Weights of a small mixture-of-experts language model, trained from scratch on English Wikipedia.
Size: 8 layers, width 192, vocabulary 3734, 32.1M parameters.
Experts: 64 experts in each of 8 layers, 2 picks a token, a sigmoid router, a shared expert of 192 neurons.
Training: a variant of Muon for the experts, 7116 steps.
Below are experts of layer 5 (counted from 0) of a mixture-of-experts language model. Rows are named gate (a neuron's input weights, with its number), up (a neuron's input weights, with its number), down (a neuron's output weights, with its number) and show model dimensions 0-191. Each number is 128 + 24 x the weight over its row's rms, rounded and kept within 0 to 255. Numbers have three digits each.
Before each expert's rows: "mostly gets" lists some tokens that are sent to it at least half of the time; "comes before" lists some tokens at least twice as common just after its tokens as in all text. This comes from a sample of Wikipedia text that the model never trained on. Tokens count by the router's weight.

# expert 19
mostly gets: " but", " when", " so", " where", " until", " while"
comes before: " the", " was", " he", " is", " it", " they"
gate4:113111079153131139140090153124130127121132140115124087132158135147124133122093198108165150120142118092106089143169101129124108184113111094118142117181116104093145172126148116127113112125128124124116120117107124091106098122157130132144120144101136149119135189137115103113086114111111127155175095138214137131161119161130142140161112086123112093142128153098130147105119139142115161132113149153134148130169148156137129150137126136155104113112126071115123117103135124098116065104106111101100158095127081095162156126111145142167105123139140150146134110115106178142139157127107116149
up4:130112125128179130109099143125131104114094156104126179134152133138113128101153099142080170121155139125155080141119158134139141129139089081113102122159151132120165098152125166150166122137115115160086152133138164111124101147084075124130086119128123100170129136143079128096099151125107115078121133147152107173073103146105128099091112145121109159142161180114113148153112104154113110089100140100164105111122108139118129134115099128153119176122153116138145148105114124145114176147129164127122155129131136134172134120102144129172132125135165116169110091118136103102125118121093108147
down4:153115112146140078174097113176166130099105082146151150159159118136083118131121178122129129137107152168122148137124138096125128128151134078075130129138133130123169137168081145148107114129130104156128112149162120109119170095135143136152144127125162127134102172133075082117113093144097182081184114123131132114154126114172113135077108118116122145156159125135135123113120168138179157126092107153112120132137139145135128110055150115143128112115138146103131118133104114141109079159157156092111147094111094115146081123127113129129125153104132150124158118136134127130138129135138117121

# expert 46
mostly gets: " this", " species", " what", " This", "This", " These"
comes before: " of", " was", " is", ",", ".", " in"
gate2:147128158130116135124174153125123133162138155130087084135116129127115138077156151116124122144118112157119144112124118156171098139103116126120134123152106125098120142133141096116139161164116110136107161146143106148170106102153117115075138120127121161139115142085107109123099135085111121193127129146151169140112144158149090173135120139116118095122162128113114121127098135119150142083130123116141097184143125138098131139134195122137139097068116154089118193119163140114142151096131116156138139090136069117146137122139150124113126138136151152186102110158171130106099148172090125112
up2:107103135154161158146102101097130107121152096068152077060140145117176103108142104155078112089121137129115137133115091135076155148135073139155151088137090101109130129143144099109132125107110153105118125090117143146140104117128132166151154106110122112156163141115127104079162137101122136111119154128137114153113132140110123102117116164093126102110104151160144095116115106108160135103132122153127148131116113156122083142124145115078133125115160181139110105147126139123126121156141117144084106082129158118130134122156142111139107160131114154131190120108156170168164112093125141126
down2:147124139146171110097138098143106138120130117134096136128166177087152101102098125140133122159129118114107126110139105139123098122125121124145129167176142082142122091122118137167090137111127114169110126134182083168141126088077174114155127073103114082112125093160188108121109120144157142122129148141202110125132149167127126092080144133102103158133162109104131179116124134132137147141121085114152137138112117114105140107125120123148116139141136099139147144152171136147111120107182125115134133119164126091106108148165095128114131150129088121106111175092132128134123101100127146113

# expert 39
mostly gets: " sp", " l", " sh", " trans", " techn", " School"
comes before: ",", " and", " in", ".", " of", ".\n\n"
gate3:136159151142125126099112118138134155111133118104164095103095104135140124149131119131131153147101126095093173137131134122159139103085081155102107125158111144188131123143084101116160164145130113137129146109126101135110103125112155131149144130141132048102086162115098099155134118145114114161140125126161135154104120101120121155145093153141147161138114114113144129151100156147187095145086134118161081129128146128166065126089129151137144126136146106088118117068154080099131133087111099125135146132161096139134109138131108154156133132078095117163140117144112104117141121135078131119
up3:137169133149135136116158100138151160156086159152149106123125111108119132132111099175159103190150131135129124117130110161147116140105140095136106129103122087136158084126123109132150146146155088134113116145096113127141159154142087102121127146121123100146139137138127113121142101148103070111094130141103083133143127098143138093170113085087124158172136147102115145195143111099100132154084112117105122118088095137143140144119159092147105135144129173094146148160130143147102080139096149137096123146116125123179177174140131130110139139122108103143150089164139161106170131148116140128
down3:123141107131156156137142083166099111102059135192104160140100123161100116120169146154125118122165165119166096139171131109125119145149122146137119128140085124129147092102108100162099103105114150103088112140122118134109137137149090173154095155119120103164114153126121110116127145102092128128139119103121092129149160100101114126184172096098136162138105116126127163183137131134135126058117126135136120122133171150103202123125145120103138115176122145117113145150090090131094128106123127135167158118145126119147132109150142142120136108124111120138148098098125132104141105154126134158

# expert 62
mostly gets: " University", " Road", " City", " You", " Town", " Records"
comes before: ",", "\"", " (", " of", " and", "'s"
gate0:161147099153156116108124144107136101095082136125141128121135137104106131134121130130132093108131096098121128149147082129127131160144125097106109122137132162120115105116145135136135128116172136091110162120143179176156105177120187109109143166126151136119151146134142115128116121100136100149125162154121139141156118161133086110160126159140100127130145072109131085170174169150123157115137124104128147108113135102136145109098085155101140134124151142126086142128160147130174084098125170104123114172120156142150109127149191126129136135058101101136102108149117166120072128099111147150
up0:187124109112140124135092148104162124162154136082145156112101107109145155088100143150112170124180124112092150123124133175196137131132106092127144144127082141101096119088140101070129108092126127129133121142154156114140136135166160129110087131140120133128126142126085130167145110125125116123145091071133133108091084104115110131119152161136121126125105103095114122124152145087101170134114146132131140095137124141126139128102082154113154125126100109099147131157123112136129155090167146112144134159116161134103105154102118156138129109166110166145082107123154074117103116136119174120
down0:147148140145088143169140177116134143114142173130162136190120130108098118092163151127126123079108116134140130123077165114145121108176125112103163116154093109136134145129127105118120088119118142095169100153107148087145109119153107133120144107080132148177146157131136120119130127105119106163130126132101139086148145124106123093143119137114087086123134102139104153120100120149097147100145157146093111157142095108135127140122102147101178146089069168190135118103126165124134118124115153160080162119123106097120146134146127125141137132135116112152134146117160144090147090095137162096

# expert 17
mostly gets: " a", " of", " among", " and"
comes before: " the", " a", " his", " m", " b", " c"
gate4:111134143118106133114142144106092120147134137092113138111122083140112106108127143135110093142135081118164126106181157162122107147111141084138122084134151171094090135133147132103117153127122101073132083157147123102094144164142125128186136108088147135128120117138132112110155135134136116087122157131122107112136134114144149137112154153102141109120156116134141156073142101132128113135142083153115128125095143103125110110130100112106113145109115127154104069142146130125181140127159120133103167133137194157185070118135123089122143093133111187118153106136119187139111099143133133168
up4:103146123179170097095181103147146134138106171100128114147146128141145163171166123084125163145093102158097112125136120136120079119088112097100144129111129087118136138140149089123150131115152137194169135153131133130138116154124164114144105136130153127123106109148085121116072155130129141130141145125096164102109159094114113111122104118095105093138134129105124132176158140134127159148190111117122123139115080126158131142090104166129148152148140122121154131146108113128159130115151107119134126097154137080163144126158083136128115167123118133086097136093092133115115104145087134158
down4:158137110161144123124125133175115113104118173163142148154107140107112128132138134122081131106150155143130113126149150158142126106144154066131132121121131099104101099133166100182145116120087077123097172158124102139048175117150116130130136145150179116128112099161163149158108137118130155140146110126127150159120143132109099122111122138095157124114117098139159128157130122137153133099161141151146126135133098104100141097163149134117116148168121132163140159151086186137085121105112141148144110136122089168081112132166124134140113110070105138129125110158115179125124124149125147095

# expert 61
mostly gets: " In", "In", " at", " in", " during", " from"
comes before: " the", " ", " a", " his", " their", " this"
gate4:105105143170168151145096143132109148099137151138103126137139131095103134178106106089127124095087135116089128138116145117138146175113141102127166136137134122152161136129108134192163101106148124152153148112139141083142155179191109133126112135178133131128088119111132112135147092097121124112135099104118111155126139149108114136168141162122125124105126129099119093106172125110140130137122138128147155099109142103156101141111145144131147151139093197114149149154091101119204151116120130100135106146146129079133105116173127143121102096117121184111110140147108125095108140129075120125
up4:121133126135146080135122152171122155138111102123094102184121104091163092142146103105179147129156159079134147111150129182133088133131085111112134101122128117122129099114139111167116104152115128154149150077148172143106151101120123133107145123125120131139161143154132101145082111124167107142111090099124144137095135136132121171131132113117126141119125161171132152171140113152125118097123145142114065131101130118107142149098120110189089166115180077134141116094138147099169142123104104110119141150141141113109168167114136158132111141147136147156140179122114134103119127114121152088
down4:110096151132116125155111159100112120100211146092108134117135119135094073143139119106122098134124114142113137082085126110144119127126128105094156084166133129099057128051088117132113130118162160108109101123161124110115130127086154097075149127125104166152142123109155111102126142114108111082166120123165145120159162126130094110125131107147102137077086132132127119124124174135148146143083115098089100144145148117137079148141142140143121112103150099118137100161120102123121139108114136140105096147149142117144178151146118145134139128176135104119144102117132121104114130131118135120

# expert 31
mostly gets: " years", " January", " life", " government", " age", " member"
comes before: " ", " of", ",", ".", "'s", " and"
gate2:111139103131136117122129161154112112078113118104070133110139136144151125132120091145131119096087130133159125114133092079129062114161124158107130126137073139099106104164116095147111108130104106115168117118111126117138074171111162179134153119125125152141138139118099136151125091130122116112155121111080165160059096080135163128094165107134147097131123132142097114117142150138125137151117118144137158144077159151159135164102111129123141124110106149123129113092115140100139103141170149132109182122120079128118129117127141124116153155107135150115110158172120098115076147150156123136
up2:036154142127154122099132114123156103125106130141085127126112150147145084098104153106098138104110157085102071139116170131093149147105151105115147116113106079093143150127137123150163182115134108133152118148137126140117110087121157112131171143088092130117109108096135118154110140104130123112110116127103161116127125098156065145089108135141146114163146129145104132141138131132114133097108126130177140144158130142101114163148147106136099140137151151098110113131149143130115128133095143154168089113109119165101132140095134129127099191113126081161149126128144137111111108080138094098
down2:132124089172140149130130154126127175147143094119160118124130083128129122114083125147140126142149153131137146182143141167126150179160148157116103149118131171155107146142136100092150137161164165140145178150111089124161161103132159116128199114128123133156102122086120115114113152122084141092128115104141122137173129135122150081118137145137131154166171125145179151137150125157126122139155112108133114097081142130161152132128133135106136101109116138115109144151149108131097117185134115141124139165106084113138106116114115091168095126138124107127178108097098136107156119132112181151